Experts of a small language model.
Experts: 192 experts in each of 12 layers, 32 squared ReLU neurons an expert, 6 picks a token, a sigmoid router.
Below are experts of layer 7 (counted from 0) of a mixture-of-experts language model. Rows are named router (the router's row for the expert), up (a neuron's input weights, with its number) and show model dimensions 40-79. Each number is 200 + 40 x the weight over its row's rms, rounded and kept within 0 to 999.
Before each expert's rows: a language model's description of what the expert responds to; "gets" lists some tokens that make up at least twice as much of what it gets as of all text. This comes from a sample of Wikipedia text that the model never trained on. Tokens count by the router's weight.

# expert 16
Naming and usage verbs. Verbs and particles in naming phrases, such as also known as, referred to as, renamed, used, called, appointed, often in biography openings.
gets: " of", " with", " by", " as", " under", " known"
router,190,211,118,165,220,256,163,226,170,208,254,245,206,151,267,176,222,190,199,185,132,251,156,235,216,166,193,152,234,214,161,203,184,167,217,195,204,189,211,240
up0,178,204,186,226,249,256,206,212,264,207,300,244,168,198,211,151,231,151,202,196,135,235,131,229,154,239,237,197,147,196,202,209,174,194,233,185,147,225,181,243
up1,233,218,185,264,225,196,151,260,210,216,228,177,216,207,142,161,174,251,209,193,135,180,116,134,204,161,195,189,246,201,167,164,165,217,177,247,165,206,263,133
up2,203,216,167,238,207,243,136,273,209,152,262,208,194,99,194,201,209,264,188,169,138,207,170,246,160,211,147,255,178,252,178,237,261,188,250,239,232,169,230,213
up3,233,262,58,229,229,229,210,208,193,237,249,198,206,175,234,189,239,231,262,159,156,240,219,189,205,158,189,294,209,184,169,179,213,185,229,198,208,213,247,224
up4,253,251,203,201,144,208,120,148,244,186,172,214,191,201,276,246,226,259,150,141,156,237,232,190,242,167,152,233,222,232,197,142,175,203,184,233,187,244,206,200
up5,247,215,165,147,197,245,164,225,164,105,213,243,176,248,234,150,173,221,186,178,199,236,122,202,176,151,254,173,210,291,116,222,159,217,207,169,245,205,206,114
up6,176,193,203,213,252,148,183,231,126,177,180,241,228,121,261,212,179,166,130,155,202,229,184,187,172,171,186,205,246,195,156,201,218,180,295,236,179,208,212,265
up7,140,216,207,193,235,180,243,255,179,228,205,224,194,215,243,179,232,163,195,149,192,202,207,198,213,133,181,178,195,243,180,216,125,208,204,264,140,202,316,185
up8,217,137,171,210,158,256,166,223,170,169,255,193,225,161,206,168,248,229,247,133,206,260,207,194,231,148,206,168,170,213,280,232,220,183,129,172,254,215,188,130
up9,205,170,146,200,141,238,202,218,157,223,254,221,192,132,203,139,190,160,127,267,165,201,121,174,176,149,165,188,182,183,246,213,139,246,147,170,246,151,182,173
up10,232,254,191,185,184,152,199,149,310,291,240,158,193,150,175,206,210,160,251,106,126,240,171,232,218,205,220,169,245,254,221,198,262,184,203,266,149,101,205,219

# expert 5
Table headers, passive agents. Column header words in sports and election tables (Player, Name, Score), plus by/of after passive verbs like awarded, promoted, replaced.
gets: " of", " by", "ed", ")", " to", " in"
router,253,210,214,193,252,206,169,175,230,135,244,170,149,151,236,201,158,166,143,185,216,254,139,259,241,208,275,163,138,159,161,213,248,239,214,216,160,260,208,176
up0,246,180,297,218,280,240,216,218,249,155,116,202,174,228,250,124,201,229,113,192,133,190,148,237,203,229,252,124,164,217,160,181,265,199,170,245,166,216,211,241
up1,280,162,234,192,263,179,204,201,123,200,190,143,160,186,178,161,157,213,213,161,194,159,202,194,161,144,195,238,162,190,138,240,237,205,221,276,147,248,211,125
up2,138,158,225,224,216,240,268,245,172,154,181,219,163,196,251,203,230,206,212,161,126,217,200,203,171,229,109,248,205,245,121,262,266,218,139,216,185,190,150,196
up3,171,168,166,213,205,234,142,192,174,155,234,212,222,162,204,227,151,247,243,183,235,178,175,171,226,210,155,158,89,247,194,208,147,110,243,199,204,207,93,200
up4,228,235,146,171,220,236,173,165,190,185,226,191,228,141,231,108,140,249,206,222,106,221,156,277,215,185,286,196,162,227,181,181,160,216,253,276,173,256,201,288
up5,206,160,285,180,206,156,237,141,236,192,215,223,244,201,243,202,136,205,217,176,191,257,136,225,225,241,300,143,81,180,276,207,206,205,207,163,170,261,160,224
up6,191,202,245,212,243,238,180,210,267,255,226,176,237,92,127,234,184,210,150,201,198,253,247,239,242,210,194,151,206,189,208,185,231,132,163,217,265,250,145,248
up7,233,226,178,134,227,250,179,186,196,189,229,112,170,157,221,210,181,107,144,222,145,208,187,246,179,217,206,160,179,204,112,202,176,126,253,171,148,162,208,241
up8,222,223,208,268,258,189,160,241,240,216,150,175,104,191,206,235,193,255,177,247,165,147,159,227,276,222,335,191,202,177,204,198,184,242,225,202,139,241,226,161
up9,222,251,226,167,253,239,233,193,96,139,236,159,152,184,199,237,169,206,121,180,225,224,161,212,194,199,155,135,167,145,126,157,173,212,226,245,178,207,255,194
up10,210,257,231,167,194,193,196,213,226,138,269,268,133,181,208,205,209,223,215,195,187,226,179,247,199,177,184,239,161,179,182,217,170,189,227,198,204,201,230,169

# expert 50
Dates and year openings. Spaces and century pieces 19 or 20 starting years after a month name or In, such as December 1894, In 2014, During.
gets: " ", "20", "19", "18", " In", "In"
router,192,269,171,172,202,247,203,212,190,159,225,230,179,131,179,196,185,163,183,158,160,232,161,177,174,185,232,212,173,191,142,179,245,206,225,231,243,331,167,185
up0,200,143,194,207,287,208,183,252,273,278,242,133,188,225,122,237,223,208,199,193,201,148,267,171,142,179,228,216,118,204,196,204,271,194,201,174,221,160,197,261
up1,222,174,137,176,178,167,236,249,137,197,207,185,178,229,254,162,204,207,168,166,160,140,112,241,194,188,170,253,127,218,220,194,225,236,192,206,248,244,192,192
up2,221,270,275,168,192,221,237,153,210,182,218,268,219,287,192,139,122,146,224,199,223,229,172,217,165,190,206,225,218,197,232,199,271,253,214,98,173,204,217,231
up3,140,139,202,116,169,221,190,179,235,200,123,221,233,229,218,261,211,174,171,253,310,208,263,206,246,218,252,236,239,176,204,299,220,144,239,252,192,260,136,137
up4,181,207,122,232,205,232,226,258,163,154,216,215,177,192,183,220,197,188,206,153,244,187,212,98,238,156,208,244,150,201,165,224,147,177,269,260,194,205,202,234
up5,268,228,175,236,258,165,218,212,209,218,254,198,164,203,173,185,235,228,109,141,143,202,163,147,203,203,223,147,174,143,226,194,142,285,218,278,175,209,233,156
up6,196,267,181,200,123,187,157,236,170,137,171,226,201,154,137,233,172,227,223,199,89,167,232,222,204,205,214,138,212,192,177,201,180,127,241,212,264,268,217,172
up7,164,198,146,182,215,256,237,212,144,192,196,171,138,172,238,245,167,218,274,151,195,218,236,123,176,142,220,204,224,120,150,142,269,224,253,187,158,219,246,166
up8,200,201,231,239,198,174,187,279,229,221,223,179,138,166,212,183,237,129,243,236,180,167,207,273,213,182,188,188,213,235,227,306,148,177,158,163,302,186,241,107
up9,289,149,235,145,214,237,239,265,203,217,182,195,142,167,201,257,224,194,171,355,140,116,252,256,157,190,212,194,144,179,191,227,75,244,235,160,145,215,184,235
up10,271,223,157,221,184,226,187,236,222,246,276,195,188,210,216,216,169,214,236,140,150,175,193,243,214,188,202,144,198,141,233,165,122,165,213,148,188,140,188,205

# expert 26
Biography lead openers. Tokens just after an article title line, like "(" and birth years 18/19, "born" or "American", in short descriptors such as English cricketer (born 2004).
gets: "19", " (", " ", "=", " =\n\n", "20"
router,187,232,143,165,219,209,161,212,159,199,205,232,182,157,210,196,160,166,223,143,88,185,127,205,202,185,148,178,174,183,151,177,227,215,201,214,173,208,233,227
up0,202,183,234,218,158,196,220,270,164,206,243,221,160,230,221,168,305,216,192,224,206,291,108,222,236,212,243,184,146,169,253,184,235,189,232,214,193,231,145,178
up1,276,200,185,188,162,271,191,176,218,188,192,237,194,182,264,197,210,240,219,184,99,173,155,191,267,213,200,187,263,187,160,231,221,233,189,252,174,180,277,200
up2,160,236,188,224,211,193,218,274,250,208,249,173,301,207,220,181,116,187,211,145,129,139,128,209,232,179,171,215,213,198,211,211,229,308,186,190,234,189,197,223
up3,213,205,174,207,229,244,188,190,181,212,226,163,240,268,174,167,171,191,163,172,195,197,242,178,154,125,201,238,226,207,178,218,153,284,261,183,189,205,203,218
up4,170,146,217,146,228,225,146,173,151,102,157,156,175,230,217,141,202,225,162,123,193,290,241,221,179,168,171,199,234,171,150,174,202,184,230,235,123,238,238,199
up5,160,163,116,168,151,189,269,114,162,180,200,190,158,220,164,203,159,201,154,138,283,195,183,243,171,202,161,209,191,224,178,196,197,160,228,219,156,190,185,186
up6,216,194,154,226,240,255,263,234,185,249,309,296,182,204,222,180,206,217,179,179,193,181,199,219,175,151,230,179,204,175,150,209,133,263,242,195,216,201,238,182
up7,158,209,161,219,161,200,222,236,136,213,182,229,282,180,182,174,161,164,174,167,120,236,134,187,273,193,163,192,159,168,189,220,165,191,199,239,229,222,152,214
up8,204,235,178,197,193,188,194,126,214,202,152,238,220,184,236,233,158,197,170,233,208,218,182,171,190,184,223,256,203,216,216,195,187,154,248,143,163,240,226,191
up9,234,260,170,210,212,266,220,192,138,237,229,263,196,222,227,152,274,183,196,254,226,207,132,149,200,189,176,175,260,163,263,198,170,157,208,228,127,249,224,230
up10,251,230,201,159,191,196,182,196,182,163,150,146,206,227,197,212,162,186,146,152,153,183,244,228,197,221,251,207,214,162,185,186,256,234,197,206,215,223,313,166

# expert 14
Sports scores and tables. Numbers, dashes and pipes in sports result tables, especially score halves such as W 6–0 and L 24–28, plus Week headings.
gets: "–", " |", " and", ",", " of", "1"
router,234,236,189,136,198,264,248,198,228,165,188,205,162,191,210,131,128,228,250,155,186,150,222,128,260,226,203,195,163,216,204,149,234,213,164,204,193,253,261,278
up0,155,216,236,127,215,140,223,188,209,166,241,177,258,182,186,158,223,191,255,196,224,157,179,174,254,160,259,238,112,211,190,212,127,203,174,200,281,278,181,251
up1,138,233,161,116,252,143,276,194,178,226,220,217,194,175,212,170,119,256,213,182,206,183,134,201,201,222,199,226,232,158,289,219,185,184,207,143,182,190,177,204
up2,193,177,216,173,219,159,206,181,157,133,181,209,160,110,213,227,198,230,171,201,256,186,197,158,228,203,174,199,160,146,213,177,212,158,199,232,207,255,212,260
up3,152,219,274,153,190,247,168,193,264,207,211,196,263,242,278,185,182,191,220,181,223,285,280,176,210,236,184,207,173,266,179,211,205,203,223,241,147,208,301,153
up4,246,196,138,183,242,197,255,197,153,184,128,147,287,239,219,166,195,191,212,202,181,172,163,219,257,182,272,182,136,229,230,195,172,135,254,265,205,282,236,203
up5,211,247,178,198,173,182,247,254,187,208,156,170,188,202,189,215,161,178,190,112,156,250,193,119,273,186,212,189,241,170,151,167,171,180,196,228,195,205,260,265
up6,237,202,192,196,253,221,210,130,207,182,281,154,173,235,200,206,167,120,217,162,186,200,141,202,217,171,265,166,241,142,151,202,196,215,242,263,171,284,207,201
up7,175,189,191,196,226,209,215,214,150,195,148,197,128,174,207,206,198,180,220,193,177,113,189,207,217,173,228,200,159,188,173,178,224,162,227,300,272,266,195,271
up8,254,211,252,186,191,274,248,205,282,211,188,232,179,170,210,110,171,241,221,185,184,132,168,231,254,201,177,234,136,208,223,188,244,173,173,246,190,270,211,224
up9,195,250,165,112,164,160,209,209,175,198,202,203,194,150,160,199,223,197,205,127,202,216,165,221,295,183,264,225,170,185,237,258,206,209,232,183,269,241,221,319
up10,181,168,174,195,163,216,198,232,266,221,205,268,125,136,229,210,235,256,257,131,151,147,279,180,273,95,123,101,134,206,203,198,174,189,228,263,235,187,246,219

# expert 21
Office-holding verbs. Verbs of holding office in political biographies, such as a seat he held, elected, appointed, served, re-elected to the post.
gets: " |\n", " in", " and", " of", " served", " as"
router,196,209,144,173,206,273,194,155,247,211,270,225,133,232,251,220,265,106,190,211,169,189,190,185,200,186,184,179,219,181,241,209,221,167,218,228,188,236,208,191
up0,134,185,204,175,256,232,257,190,172,207,188,203,195,194,210,247,229,187,189,153,158,183,174,208,252,173,233,257,234,214,208,132,204,126,174,161,166,255,171,211
up1,324,201,183,183,180,145,168,144,153,148,219,232,157,243,202,236,197,156,238,235,190,214,193,203,80,154,195,185,183,180,255,211,181,142,175,150,138,183,169,206
up2,205,188,202,119,219,230,168,234,194,222,236,124,188,275,255,225,214,215,186,229,114,260,206,172,223,248,200,226,185,282,166,224,196,198,214,194,140,212,241,158
up3,187,257,219,188,208,176,219,250,213,229,303,224,130,186,199,180,253,150,139,173,212,204,147,134,163,152,229,144,214,277,217,199,174,203,179,257,167,195,234,183
up4,194,142,137,191,190,244,246,188,216,196,245,233,85,184,229,305,239,133,201,221,149,175,301,201,229,132,207,222,219,154,147,235,210,164,174,217,182,201,163,177
up5,221,222,143,215,234,254,181,170,195,256,220,189,188,239,220,201,207,149,218,233,231,190,169,159,145,189,221,225,195,215,235,202,191,245,212,214,160,195,226,234
up6,280,140,231,213,231,244,150,125,224,221,153,132,238,197,232,183,163,200,200,255,155,185,191,187,201,212,192,178,240,198,125,201,146,216,215,184,212,229,176,162
up7,211,196,244,239,170,178,217,222,199,244,263,234,196,236,229,198,241,142,213,190,280,192,138,147,174,218,214,180,145,250,244,169,250,226,208,165,205,191,223,164
up8,155,172,233,146,259,195,163,210,199,205,256,176,143,136,200,200,177,162,177,218,174,218,177,203,119,188,213,250,219,157,220,127,218,139,207,186,173,160,166,184
up9,205,180,151,212,191,212,229,161,148,181,243,200,148,170,140,256,298,224,176,171,189,123,174,129,269,207,228,281,193,187,189,234,191,242,213,216,226,199,172,188
up10,125,179,181,247,191,250,119,222,273,167,249,211,220,179,255,179,237,188,168,143,182,202,210,199,164,225,240,163,208,175,164,233,212,227,260,223,221,170,120,227

# expert 1
Table header cells. Pipe-delimited table rows in sports, election, discography and asteroid tables, especially line-ending pipes after header cells like Notes, Result, Votes.
gets: " |\n", " ", " |", "|---|---|---|---", " ·", " JPL"
router,180,247,192,233,204,258,262,150,192,135,229,212,166,163,259,173,192,181,138,196,192,204,187,182,232,190,308,131,206,176,207,189,223,221,245,231,182,216,193,191
up0,173,212,158,177,167,166,212,164,222,204,252,217,196,166,239,222,168,227,192,178,171,196,247,124,208,214,237,136,159,224,196,228,191,163,245,236,197,185,225,267
up1,215,208,166,238,233,134,213,192,238,275,199,224,198,97,221,199,228,194,154,161,203,181,242,182,242,246,257,190,202,209,141,203,246,180,185,194,191,260,178,223
up2,174,216,187,195,174,260,186,255,239,238,268,221,152,137,218,204,137,187,203,207,230,216,243,216,227,266,211,158,172,250,240,151,195,131,112,214,191,224,165,140
up3,193,260,210,210,250,173,202,188,205,214,228,191,225,279,273,155,221,176,191,136,174,206,135,222,161,248,175,244,219,200,268,191,180,201,247,232,228,181,188,255
up4,247,237,216,226,135,216,189,229,238,163,192,237,120,165,242,172,220,200,193,245,263,184,179,213,196,151,256,191,243,149,260,271,276,188,238,184,188,207,154,138
up5,144,282,195,177,203,296,207,188,221,147,261,251,214,158,278,165,255,158,207,193,211,164,144,127,209,161,232,161,208,183,196,185,299,201,163,213,254,151,185,132
up6,256,144,196,205,174,148,180,234,195,67,202,192,169,242,179,230,173,221,183,205,222,243,226,137,152,166,243,172,103,208,76,177,199,190,150,188,175,236,182,236
up7,220,226,198,241,217,273,245,211,222,220,218,185,245,196,262,198,210,195,211,148,154,213,190,248,259,259,239,207,177,241,177,254,220,188,327,253,191,156,226,230
up8,225,178,191,201,178,165,257,152,204,186,261,260,295,321,214,227,187,240,227,198,188,151,194,268,264,135,227,193,171,264,188,190,157,183,171,169,210,220,240,164
up9,239,199,172,199,119,262,207,171,168,233,204,255,229,181,236,186,133,207,152,240,85,215,177,149,190,186,229,244,223,170,277,223,181,274,230,239,211,227,197,222
up10,170,233,252,232,196,216,229,267,272,209,179,248,186,230,206,191,165,207,170,136,260,196,244,175,200,196,182,181,226,215,228,258,246,179,219,237,147,244,119,202

# expert 10
Locative and relational prepositions. Prepositions like of, in, on, during, between after nouns or verbs, as in Cinema of, Interviewed in, married in 1950.
gets: " of", " in", " on", " from", " for", " to"
router,181,242,182,143,273,212,216,197,184,211,297,195,137,178,264,191,229,168,121,194,183,207,168,139,188,172,191,235,214,168,218,205,230,194,187,253,180,259,180,205
up0,188,180,159,209,141,196,240,184,142,165,176,171,182,147,208,188,157,137,215,191,213,180,204,188,161,141,180,244,275,170,218,173,217,167,186,231,93,207,185,224
up1,115,133,185,170,216,149,273,253,182,254,218,176,176,117,202,162,259,264,88,215,212,203,205,163,259,128,208,146,277,156,237,183,223,187,250,249,147,247,171,171
up2,173,168,170,229,189,193,215,244,205,244,181,232,219,233,269,123,164,266,217,264,165,155,143,231,218,178,203,221,222,201,233,124,208,302,163,223,193,239,174,228
up3,223,159,164,215,254,212,187,179,226,141,234,189,215,281,168,249,169,215,227,259,223,158,199,103,225,214,277,149,200,170,279,173,267,217,140,242,222,199,172,259
up4,252,127,238,207,268,225,272,250,213,233,219,204,148,264,182,133,223,201,103,250,201,241,209,189,174,253,157,194,178,212,271,193,218,187,179,264,193,180,220,125
up5,201,294,249,246,263,192,230,218,205,212,335,209,202,231,223,233,207,184,222,196,222,201,244,199,121,155,211,111,120,211,210,116,178,233,212,246,266,193,248,179
up6,215,254,201,144,259,237,207,207,125,175,234,179,255,155,231,189,244,210,189,205,285,208,261,159,143,201,239,178,194,186,169,172,207,227,245,153,236,115,215,143
up7,205,194,204,193,205,216,188,225,227,232,214,222,230,175,261,227,193,255,258,210,109,207,128,199,211,237,242,294,202,184,218,146,218,172,197,214,202,253,167,229
up8,191,242,200,231,224,185,199,232,110,184,188,205,142,253,236,212,239,187,212,238,199,154,206,194,180,159,238,205,189,246,244,223,232,225,151,226,226,166,204,211
up9,209,173,189,216,185,194,225,189,93,222,243,248,231,212,233,232,190,182,211,186,201,169,209,184,226,188,147,186,129,183,138,180,218,195,254,189,130,202,156,228
up10,195,259,172,191,147,152,186,170,174,241,245,193,250,223,275,153,160,223,167,209,212,194,156,148,150,194,120,116,245,203,265,158,134,168,228,99,230,142,145,149

# expert 44
Quantity and linking words. Words after a verb leading into an object, such as numerous, several, series of, over, with, often after made or acted.
gets: " and", " of", "ing", " two", " in", " by"
router,245,237,227,216,204,235,164,153,168,195,285,228,154,240,287,122,232,178,226,170,160,223,178,276,154,171,232,236,177,177,228,241,202,204,223,233,220,271,211,251
up0,136,221,232,204,160,174,202,237,308,233,162,216,230,140,214,189,137,218,205,141,263,219,152,215,231,197,280,238,106,146,174,206,225,217,179,175,271,253,185,276
up1,204,211,220,182,259,246,193,184,230,239,209,214,145,225,249,168,194,218,237,236,157,183,188,262,192,130,257,178,211,190,254,179,251,232,198,223,253,199,196,213
up2,160,220,195,279,276,285,159,212,182,182,149,204,167,229,275,176,185,197,169,130,219,212,129,190,174,179,183,196,198,192,249,185,209,213,160,229,182,210,144,276
up3,274,260,210,218,200,279,245,168,194,210,216,148,184,216,175,189,232,229,274,225,155,224,203,263,136,174,131,222,193,141,204,178,118,247,224,195,187,249,182,232
up4,242,164,188,173,254,265,203,240,157,189,217,243,227,151,190,150,227,297,145,182,210,138,240,239,176,142,200,168,204,150,192,231,157,222,221,163,239,201,213,189
up5,259,205,206,185,214,214,122,192,183,228,229,194,183,234,234,177,271,201,189,166,137,223,245,237,232,216,217,188,119,241,253,150,177,246,229,152,208,180,236,108
up6,190,296,193,195,205,201,182,150,246,218,301,145,174,188,257,118,147,182,108,94,198,197,227,178,210,160,181,186,228,213,182,141,184,185,206,214,167,332,157,262
up7,225,265,203,153,227,206,160,169,183,248,216,170,224,133,208,160,175,166,244,198,149,227,171,238,180,224,159,242,208,200,192,239,227,216,176,147,134,183,154,220
up8,135,221,187,263,152,207,217,187,196,230,206,217,118,214,311,261,177,174,220,204,245,115,243,190,153,241,221,256,228,168,186,174,191,245,202,132,191,227,208,240
up9,176,190,200,158,137,132,246,130,122,234,234,256,161,216,213,221,163,159,172,109,255,256,200,230,231,205,263,223,138,127,195,279,207,239,193,233,121,225,113,211
up10,184,215,192,169,217,138,218,153,120,203,214,183,147,255,173,143,232,150,181,246,180,178,257,169,169,219,216,221,236,191,176,211,198,210,212,229,217,208,131,194

# expert 22
Mid-word suffix pieces. Inner and final word pieces like ed, g, ent, leg, especially aged, transgender, consent, delegation; also pipes in sports statistic tables.
gets: "ed", "g", "ing", " of", "s", "z"
router,208,209,185,226,269,254,221,110,195,261,177,185,177,194,204,242,187,229,201,218,164,183,137,241,145,214,242,224,150,175,186,198,214,86,193,319,188,247,156,233
up0,165,128,217,202,229,186,163,174,245,285,184,215,230,232,226,204,237,178,244,238,157,273,185,236,169,215,328,166,139,137,201,169,158,143,214,228,221,159,184,214
up1,189,199,259,220,222,253,247,192,225,270,253,213,190,184,145,249,247,247,236,294,208,108,151,195,183,210,253,199,180,200,180,179,217,192,195,189,261,201,157,149
up2,224,265,198,199,149,282,232,167,295,167,246,193,153,221,214,205,144,159,129,171,239,230,185,212,146,211,243,163,215,207,211,194,182,172,215,246,191,199,124,249
up3,161,266,128,159,287,224,162,212,224,234,196,263,137,191,213,233,255,239,207,232,182,194,135,213,196,209,202,188,218,140,204,173,204,118,255,216,217,172,185,200
up4,248,199,187,241,285,190,243,213,173,159,233,250,202,183,182,190,192,200,156,142,137,196,189,212,166,173,169,200,214,152,196,165,169,231,245,260,207,216,121,206
up5,153,172,189,114,171,157,210,197,112,205,255,186,162,159,219,279,193,151,177,206,264,194,184,204,147,164,192,223,242,174,182,169,199,159,221,255,199,168,238,157
up6,191,204,133,173,225,217,282,135,220,268,154,276,157,252,225,210,231,186,155,245,211,249,149,210,180,246,263,167,155,180,171,279,203,170,200,266,177,244,202,199
up7,245,208,228,235,203,231,301,164,205,185,247,212,254,199,222,173,137,190,175,207,148,121,184,312,142,165,166,186,176,191,168,186,252,162,227,246,228,276,164,207
up8,211,203,215,211,231,242,156,171,220,232,122,94,199,149,221,225,228,302,213,231,149,106,147,180,149,163,286,205,188,249,197,229,202,157,195,170,222,166,238,186
up9,224,189,139,193,244,204,254,153,201,102,216,160,206,86,227,163,182,231,184,243,173,140,241,202,206,140,164,201,143,259,227,158,140,103,267,257,195,197,191,287
up10,188,282,178,228,172,228,241,166,188,187,250,208,117,220,269,182,189,180,168,167,233,173,196,195,150,213,183,221,119,266,223,240,197,237,198,214,158,254,211,254

# expert 38
Personnel and list entries. Commas, brackets, spaces and instrument names in album personnel lists and tables, such as guitar, vocals, bass, sax (tenor).
gets: " ", " |", " (", " –", " |\n", " on"
router,230,212,258,268,224,288,252,178,184,143,200,219,176,150,246,247,161,154,202,188,148,218,204,141,151,223,215,242,211,176,161,193,207,163,218,201,136,246,237,257
up0,253,204,226,185,169,193,225,152,229,254,218,142,199,209,228,208,227,256,177,117,231,266,146,217,170,149,202,226,163,222,152,219,176,202,223,216,177,245,241,252
up1,200,212,209,179,193,151,204,198,253,256,186,179,188,193,248,242,218,260,249,160,164,177,204,227,150,220,217,197,220,124,182,275,189,231,224,209,175,186,259,212
up2,270,259,157,185,235,292,181,217,198,165,140,153,240,219,177,182,225,171,201,96,176,193,169,139,199,202,209,209,215,197,198,161,240,128,188,162,244,149,159,265
up3,228,217,176,262,208,192,202,188,205,237,190,219,174,167,229,256,234,207,226,169,190,256,168,131,193,203,221,159,291,174,277,165,229,239,259,240,157,193,229,193
up4,151,231,230,223,197,201,214,205,207,148,202,128,229,149,240,175,237,159,259,103,271,250,273,200,162,177,137,183,212,198,266,199,210,163,166,228,156,191,179,144
up5,200,207,184,191,209,232,252,196,211,207,202,200,183,189,233,285,172,195,178,161,142,219,151,161,159,252,189,228,142,215,198,191,217,212,225,220,150,296,187,261
up6,161,171,147,198,199,210,222,184,145,234,189,137,271,174,187,182,251,187,68,164,168,229,183,133,213,182,220,232,244,216,178,206,232,143,188,285,245,247,189,181
up7,251,183,270,184,197,250,191,226,240,246,188,261,161,135,213,153,189,169,167,223,201,186,120,158,183,159,151,252,244,160,210,196,217,170,234,314,183,152,205,250
up8,190,199,225,237,239,240,206,189,221,155,119,210,244,175,122,216,180,173,97,119,195,168,224,195,192,204,184,226,205,193,154,144,216,201,225,273,144,276,204,245
up9,152,220,266,224,175,185,183,203,195,192,153,274,153,124,253,222,258,209,142,198,222,226,295,135,185,222,205,185,202,250,220,256,181,178,214,219,169,211,224,230
up10,229,242,189,247,173,235,244,183,197,191,224,216,225,207,232,222,119,197,187,219,154,219,207,175,204,200,218,165,207,185,189,155,143,188,219,196,173,292,201,306

# expert 60
Table and census separators. Commas after "census", table pipes in asteroid and election lists, and clause-level commas or colons before the next clause.
gets: " |", ",", ":", ".", "ing", " which"
router,229,223,229,241,256,175,294,132,210,306,230,156,108,208,215,196,159,171,182,166,230,170,168,290,239,162,272,155,233,215,193,285,186,178,260,184,191,208,186,208
up0,127,202,180,163,295,231,168,125,174,275,205,231,157,271,217,268,243,202,220,234,205,242,273,202,189,174,271,81,234,166,225,176,212,202,233,171,239,229,184,210
up1,159,251,231,171,156,277,213,181,190,198,263,276,213,241,191,216,177,171,225,107,214,267,193,246,205,172,170,213,204,211,200,219,194,211,191,220,209,204,164,192
up2,207,199,233,193,240,168,234,169,171,231,217,179,182,229,166,175,171,140,152,173,283,145,164,187,273,203,253,177,245,182,249,237,207,171,211,201,142,247,137,193
up3,277,172,239,140,221,190,220,144,242,161,208,187,119,182,215,165,230,203,171,242,195,220,175,280,195,171,247,201,215,158,232,201,215,279,265,219,179,224,170,268
up4,237,276,136,181,151,176,243,181,182,204,178,163,186,218,216,197,82,128,206,179,242,234,183,186,149,219,253,226,201,183,196,203,151,186,232,192,202,194,206,221
up5,235,179,175,167,244,208,259,251,210,256,270,230,154,204,280,284,186,151,160,209,174,143,198,203,240,185,182,254,149,242,256,184,190,184,184,210,210,176,227,173
up6,188,223,192,217,199,181,168,127,201,203,156,65,169,189,157,158,150,179,246,143,220,197,133,185,178,174,180,121,174,210,209,123,167,139,196,255,208,263,222,212
up7,132,172,226,155,205,138,228,227,224,164,280,160,133,159,186,212,266,155,139,203,100,179,171,257,219,168,198,188,184,173,186,233,227,162,141,215,180,214,221,141
up8,271,151,249,186,198,173,246,200,140,135,169,217,204,212,163,269,248,227,243,243,133,223,246,216,212,213,209,173,106,239,179,207,212,198,240,243,219,170,163,183
up9,147,212,233,197,262,173,221,187,211,182,159,183,221,229,208,232,207,189,188,212,203,191,217,167,160,180,155,157,149,207,199,289,205,174,120,140,165,212,158,246
up10,158,224,183,261,224,262,150,200,202,238,256,205,202,238,222,197,153,130,150,169,206,173,163,171,119,135,240,244,191,157,196,227,197,255,222,209,140,190,179,193